config = dict(
    n_experts=64,
    d_shared_expert=64,
    normalize_top_k=True,
    balance_loss=0.00271,
    balance_bias=False,
    init_std_router=0.0151,
    norm='rmsnorm',
    beta1=0.95,
    beta2=0.95,
    batch_tokens=[65536, 131072, 262144],
    train_tokens=555300000,
)
Below are experts of layer 9 (counted from 0) of a mixture-of-experts language model. Rows are named router (the router's row for the expert), gate (a neuron's input weights, with its number), up (a neuron's input weights, with its number), down (a neuron's output weights, with its number) and show model dimensions 0-127. Each number is 128 + 32 x the weight over its row's rms, rounded and kept within 0 to 255. Numbers have three digits each.
After each expert's rows: a language model's description of what the expert responds to. This comes from a sample of Wikipedia text that the model never trained on.

# expert 5
router:094100111189125135118154133174084143100103119178119052155163102135078154051131138179181130169136151159145110144111140088167128169099120172176097056138129111098135104133152126107177166196065185105164120125120165092172141118201086140079127171105124127166172105156089161122118121096123156079133146139144154153104100141063105147099153137146114123131117107121093164145159157180169154161154
gate0:087157126102070062136093168150112122104164145144170162131105145104077135140137144111150142116177091125139104162188170071133157158109147153111069106110123128195096124142104120134155167167101064163152150124115178161140162108110170109178129093176148121081115129192159099181117143145151137176129122137172075126186156151104139116122196080167149153188085090188100124080107182140130129123139
up0:133174140162058118208153122097199174191097189157094112118134167151135166164102086138054124121132096140068112164138125147190109105130122095145188127110130080127124115089137103058116163097138142129081135135157167139155126128139133103130092117160130092101150128122185143131142089115129160132178176138106109119070088124126137176129116143191106142109095124139183082137116171133067069175144
down0:206115151110139152125075106087138141150117136115120164126102147088111104129135129123114129081103141144117088100125073148100140131145149111074127103090057060154150159100141124149125114150149161047104147198142175162199164082146209096151120079144145109123141128103132087130147145197099086184147152142143164108136118129165149093133074074199193143195115153135134140111085134146108146124102
Description: Past-tense event verbs and time connectives in biographical or historical narrative, such as began, received, announced, After, During, continued.

# expert 47
router:106116136160135128131174149186076218115104101125096057152123119125105130093101081169133082127112184134088072175147162080157123148109138165171110062131092085100154085133127141111155163157081143077192153162112107125138109141164094124106161178053151161109117164140104122115099090103150148065126162117146153074111163163086140160134172134192129138152127100119154136155150171152147133179140
gate0:151189123135126103121171079109143156146121111069110106102055097155115115112146136132102084180099130134143147114126191110121082106151168122115153178088198161160184135154125099191196093132086169119133155155153122122091099145084161116149130152091127112073160138096107120131081124117058119079161145074130147108158185171107196163167075096083104173110141108126103159138130145127117065108138
up0:103113154112095098081057159087105174072154120139127127169068141123149133186154145183103109159120138097144176142181164111101101164166140104132062092183083064153129143047115106125134085097137129114169071151112161140142133128119135160176100093131141072086105101146144114089117178174142140112079132133054140116176122084096129140198122164128164119162113145111090136113150112133080116146162
down0:127060140133075184102056169139115146139207139110191166149164096116121136095177162049145114135153072125106130172111136114129127096099094131087159126125148102124178051068145132140079160142134162167101123129085109133135105133115175160188117158079112118161130076160149105129078132113082126139078075148101137117111115137111097096165065110127132148091118102132127110079083156087157088101111
Description: Names ending sports clubs, leagues or companies, such as League, City, FC, Railway, plus sentence-ending periods and commas in club histories.

# expert 38
router:146116105167134106191127157171081164127124103186081071106139129127093134098115119190110094161148180133102115098070156051155133173136123140189111094122132073136163099094170157122167148168069131150186132126064157094150148111189109169113125210128130171111116147175140179092114157116133101080066176115130131085092108142127134101099151128194113126124123095103158159164148146142118124143111
gate0:122109135147125129103143175167164105139133095133132036111109127125124127142105110137087113104071142094159070126111134124162157108174097116137139150104099138154181171132167144081110094187170204148134155184090162107157132166140141145103160159118144126106072111185198189163072144149121093154127118127119123117160092075121129139126168094132167132078085087088179151077106101134197166107187
up0:131136149056112104160109068194158100134119173112160135121185098130168121116100157118148161157097111115075135136136151124164077159114115054069157103157139125127122126143144178138177091111156126120087144139138129089150125087206171085153140118156184110156073123119085128146165151123092121140067078139153137131093145108134126129135139114165092128163161108040110079101127206103201106117086
down0:138098126165118149134181139111122151109112106164111135130131156143128159111132188094091123208075109115129163130140102156116134091136128068096107172211049120204140087096137105114107090129151130122093123122102138142131107087043149124090099152144124139177153158107045091127135111068118084143135142106124124113148139117085126123117118137104204149132067170178098108142067141179108178177158
Description: Commas, semicolons, "and" and dashes joining occupations, instruments or credits in music and people entries (composer and choirmaster, saxophone; clarinet).

# expert 16
router:151130104182145149171145133189082168134115117106080090107156115154105085069111083179101147133171149135132099119132145088190165111157139133132090069165073114107151093136101150115205167140069090100176128160077118111156174135169129144129108193128160149130080159190131192129159114067109105080113121110118129143133145141050105155140120135166100142130105150143163159162132149202132149150153
gate34:162121093133155069130108089152105090142115107101149125091126100107106080152163096175141153105034169035081159164119192125059128162093091131132128117075104173075157102185138104160159165171112130104110147115115107156171100128164106068161193116137185119123112114093120136114105132136118100105107150062106158141142121107091130157150161159106125155096144127166166082123094107106093093145080
up34:105106142149129129180088148147190144102109179098098145065144116141122122139119089101096184129141115135120118092140087103065087083146148136100123118153095125174128099091117166119128068192089136157148071077101048162142106128097140113139132155085167127090135097108136136157081215135184166161075172098143105101155090168094126145171110119106069066076131081140116116142130153147086150105114
down34:160133136131027155182112117146170132153132133148180209111099113098162093174160060091091133133117109160112209102091135171153150140053138120140153215142140110139169127112142108136049106156147134131144123116145105132141155140104094110135101172135161157124179077101135103101063190111152154147134131125138134145120142122074190200107103091154134146151120096143111131082149101107134134115143
Description: First piece of a capitalized name or rare word, often W or V starts, such as Lev(y), Sav(idan), Ward, Morgan.

# expert 45
router:123123163162100122173147156158090117121091118190125068145123111128117119094108082167084145118144198135144129147110151086173084148108130142179081044165096107108119121133155143106190140162081128140192144162113115171148154117219050144131148153079134137128125187170130123099116094140134130091110185095094133142096143157098149146149150166139147103126096116101117195173183165183169143121122
gate0:138064072085129099113117103137139073067090143170169109148111149098149107099127161155134059172144134106115123153209127123101113137112136132188111073145092079182164125097191109117202160130151116119176127178146138128096116120120149132173147157163162176102125145180164127172152080148078131141154170090130125125067130142123151109121191150107126167079123179115145173207151117126137132114141
up0:132140170134151162147113138135172120133150104093136138240126152119088125138054140135169115122103053139102091101134100120119141100062137175166132101160099163106120132115139141151234123116079096106156061137126143165120126147112159172173163175137107071117163100190108133132176099168133063085192137116139136143163158166151103125129148158133095082152148140153097162106143163170115092125130
down0:149182100103141153078141105089118150082123116111080144074110109175124128120152109129087093126118157080167136109156117160136152127093156099128110133148090133105177178166144100135243137145159119046176115113167085153146096119126091166201148126151128073137166163149105155082134132155109098116152150150100091162130164108100073072147175105124119156078158176142092084158056112140153133119138
Description: Month names and range connectors in dates, such as December, January, to and – between years, and commas after day numbers.

# expert 33
router:112166142153078128138185107142033183147133060169073081168117138136145134145109108168107099140144197125104123139123175078149134150166100138151114055117150116174158095169148132133186157107111115125203135117094118143140145145171105129131153134081127169116079169137135153094138096099120146087103151134137183093080126103053130125157204152170141115176116160130138184120144168123131114178118
gate1:128082154148135092107180125124121144108085106111146131161145187146086129119103187122151164097118116162124108122082103138198173104115096122115139126127169167128123111163104120130160180138119225105167173137046111125108119151183143088145108157149161145135117110138153151185159142099127161072094195156118161143101069180177120106109146159120037128182110108110114146112184081084129099123166
up1:143093160082138170109091177126145085102121135146147119097145100116162127154150097126110113120120168040078096168127112109138123086077085150120185136173068144108157165113206068142090140137085121133170190113102135143153179112152101158128088159145170116055150113155049105117102180163152076156100126102119141135073117146174155127108134128167101122119184131102116139086144182119107169158154
down1:117176142138067091166156100107070115112127111159149049135091146113146081115105091134156122117126124115125128147086087082100082157098164086157140097115051148116125164133121093146199110101077113173103148148121173175111131158144123122105064142161160108160111127162139188116148168132125092152054097073130103146115077065125078122117067083098157185128137161122093176082112155143103124127158
Description: Country, continent and region names and their parts, such as United States, Canada, Africa, British Columbia, Sweden, Brazil.

# expert 31
router:121106168174156088099162196154070191135120092148122073119162086146106081111068098145160140149130119162095101122141134066200126138127156120152095109135147107110124076141110159108219176158087125085178167119073151139114099119213088153109103140109129141115077151182135097106126116123105133081090160123151163062123156168088143120150136121163132120132151140133151127175179158184126151123123
gate1:123160123107197137158096180171135071138138099120146079120077127171138053122133072082140093089139091121158090124135140096139086164126176171133142065147122123068150131120141133101064140141110079127180119092132188122152174051105147102080088172130144098140141178105122097199146097133122125121143143211115127109089087124128136145144154089120054129137133108140145108192136134110085123150114
up1:103130144099099154109151109134089126134160207169145072093138105124120193085097104144143134161211168102134087092156128141123057092152110131148129154186168104161083118139127103100111116103147145140136096103122129099151120115150128109139107148119183110108115156093104102168125093217134077168128106093108110115141136152166132103051085147140101169103187112083143106196163203105069161149107
down1:135071167106128180134159143124115120110093187205166130067102123055038149138091142167148127143146152114123126138111132105160144098115083138107080155119111125155126153064090119131147097132130072116141131105105173091100055114147162110128222120138156106102153134094129125131175153153145069158109113109096142122135205129093126112109109039158122122092123134112140122145147128165126162205158
Description: Decimal points, dashes, commas and symbols between digits in scores, stats and dates, such as 1.1, 18–3, 314,757.

# expert 17
router:139131099189157116146114160173096136150104107162108067123116132117080061177137129180092119123118222135109103118101156085156115128117151136143112016113131100130160104190130151112175129146092114090169124117082167118154103130185052137106143196103142141116111163121137139103113135115101145105106144107122112116142099171066112230125180132164127081143129108149133172136127158161152086133115
gate3:132169145122093099078103128148124125174065138139110130157123092054131115109185121121093152111118132128089144132131136102100135100069196082137122161138104120171084105141133162097154124232132163131144106097103174143094153122165141085122183155137089122174129174122140069097087169070133105156111057080116091096107131161158154170154122084098101117111166135124091099192167068130155149151154
up3:136146112176150130149129124147123057082157123142133136129121115168112094125099162106162100103120105141112104090161111083166151138149105116114074121155170096124108109184095128177183138153097178112030211133103142081091138061113177230150078113089102136140097126181097126150132118088141096179158103175118157147136146117143178134140135158099089144095121131107138183119134203113142118162139
down3:142182135133153149079095129119089144071115080126177162141095151078142134130163146134107135140167159193152154100130133119171089158085096185082113111161144174068178115123113105140065148135118169095211108183099085113110112116088150122146140062082109153129101148153156167126172159120135137111108200110124074090142128153092194131089099068109134102143161156137127167120177091148092128153152
Description: Line breaks before or after wiki headings and list items, plus heading marks and opening quotes or parentheses, such as ==, ===, “, (.

# expert 36
router:097145146097116112151143175111074147116104103147078028115102107125122065089126104163132101122134130114109120118126129064140101139126094159163102068156126123177155100194154115156172156153077144150199153100132165136141129137248067165077162128074171106144149115168156179080131141083116147104112143082099134129108148148078110143110130141189123123133127121087141146142110167156151109111098
gate1:085057087089153126153075135108112100125136125121129122051177151159106145115153144132147152128096090113077165146088104077195094151138140111146159111108131182131146094131097132117130109101111147088045151118165154138079071116152100174153097149105145164160064088158072146106112129087118101109100113060092113163125185184104120135126183165079155104056123088141102118120137143142086095111106
up1:094131094115133101115102145140070102072111108172114105099188134137106062128201092100109155165077157109067163069201114125168166143155080117137062109143144093137121153170141083110088145126132175147185160156088111147132148150145129128161058104070126122078118111129081178118159157081134118121105141101095134136134081183148124125110133157113121128144125191101106109134178135116170169127194
down1:149079098098118114119095112057090080139131115089088102152155105118140130134133179184111145102130086127143170122079101113142127136128116067096154112121127154056115112094130133145147054111106082059127114173174142155163143159135113091118122145167082135167080152090146119135132106077133146134132123028080091122118110172161075182073119086136130143142125064176147083143157105069168136140156
Description: Opening parentheses before dates or glosses, degree signs, and byte pieces of Cyrillic, Thai, Chinese and Japanese characters.

# expert 4
router:153110108174102105155114153199065162135123085142125052127148101154117081138051093140150138127117111148101173101082113068165131141108151175151125089149156119187132063189134185138203129206090102135156121149108134128135111139193073164078136129100128120153147139135153138091127137091171112102084170102159093090090109143053148112112129159160122095141112122148139141150153153168163134150113
gate3:116105123095162142131191137192145120180143136173093102148158193091108143120110163131093070164199160136166122089106085157114123082137094078123058167163130161118129101116103117124126155111181110154113149138137163105116118140113142116100152139127187101147089117128104105096114120102173177127132068124176205100129119096074115077056138176150100129102133122134053138181146092104094133091076
up3:151092056139138080088166113144115137140060163098117151136135158151122116135080170119163098134152116140172124090119168133097060133151082184152188148130123147177117115109098069123119116084133114130146098099099134123101157147125136103107054138083153127119168076063204116115158149049132085092101122178125116144136081115129155130132099038143154089167148146136165152131182132158149137153183
down3:117122102090122137169166090183168151071142139070128131071152144152055154098148166129159130156140127133103098111095180090056100152122117108102154130095154159188144108152157125102146185124085156146136088090121169138159182123093147064083111148083124148085134104088149121181096139202169126157104122131073147126150109123160091145148134093133158058114122128071151149115158178119138175189113
Description: Newlines ending sentences, list items, table rows and headings, plus == heading markers and single Cyrillic letters inside Russian words.

# expert 35
router:126145127163111122147158135212060159144108113154092046120131166119125111093066097149152090122100167139121119111097160111150136093099126138143062090107135109211160099125161139107148156182079181088180127112102147161147113107145079147105090117108126137109114146165142147139122128091100120096100156091173136121083206153071184147111149135181119108104081083170114140181174166177134119143108
gate3:096139129143197133150141128158129196107129180142093099099132086200112097093159149166118140075115125104142055079118087137178138113146123086154112143145154073156079184202147139170155187146149147148085138063143167125208095105148109148110148109145097143154153188109126148123147104125128125148151061133150116098077118193133158096175120149172095117122146125173136100101187138125151108129121
up3:183181142135117095116140131123122107159150123111134092150137158147122124120166099127153084077069111180096080148138194080126079123103097106155107131138150193105105113109150125152136170068145093131166239099104129070099165102128137097116084170087126108101098080122155157140145129107152063153110169121129060128090114091149094151109098165134096100173097130088131163085091140156085074165156
down3:174157094149149094135112100102146164124158037112132089128129155125154090198106124107129119118137147108098103129113076101131044130148124184154082113121078086126098163118135093070126157147134049126172105050162109101098131124106121074169079129093104142138156134121126106155139120166144104070129120151104115147118105104142147185207186115155084133114177089098187133144115142155136160140067
Description: Forms of be and become right after a subject, such as was, is, were, been, became, remained.

# expert 55
router:116146100159111135125165107164082165117080128171101048098209158152097125122108104124097100128081145127110147136092161105117128151129150125185096082096049108133139108181147138116180153169085136112197112134082119116135169127175090162103108203149115190108052148173093179103116124109117112132113131114148140109156147138050144152135129151145143081158104055159165129129108170113155104134105
gate3:164060075149147162074115086139141141160122123108065134094098093182099125143123113118148124121194148135110144060177090072146138083060135138197131085133135123144114162160145038144127143113128159066155144105119117149134194158149121139190115114184135124118105155172072104181147134130194042132149089095145122119112132159162108080123096147114093106143094139116151133128115167143110109121125
up3:132146119140144163146187134099185138161155127170167108058069097161129150119088125134190154080136137150145140136150106140114142147161140146145115129120069046098146061133184179117193131142160173103142085143115122184105099112136140125131124089144202085181132160097152158119149140133087201109125059075172116090146100131132138126109181138120098162159119130155172146115187109114173161162132
down3:160156116177107127163114072097160109168104093083153135145118156100116139110164128072130030142133143125143127126116124125109139121128119128125073062125196128075161109070124119102115113180143177126193116159129136149086167090111154060120181080077159138114177114087131127092082102094119160074142122161155123134099107100134120109087101117047181181079083102148127112100080088139124140142128
Description: Line breaks ending infobox fields, plus words like all, co, best, top, part, often before hyphens, such as All-League, co-efficients.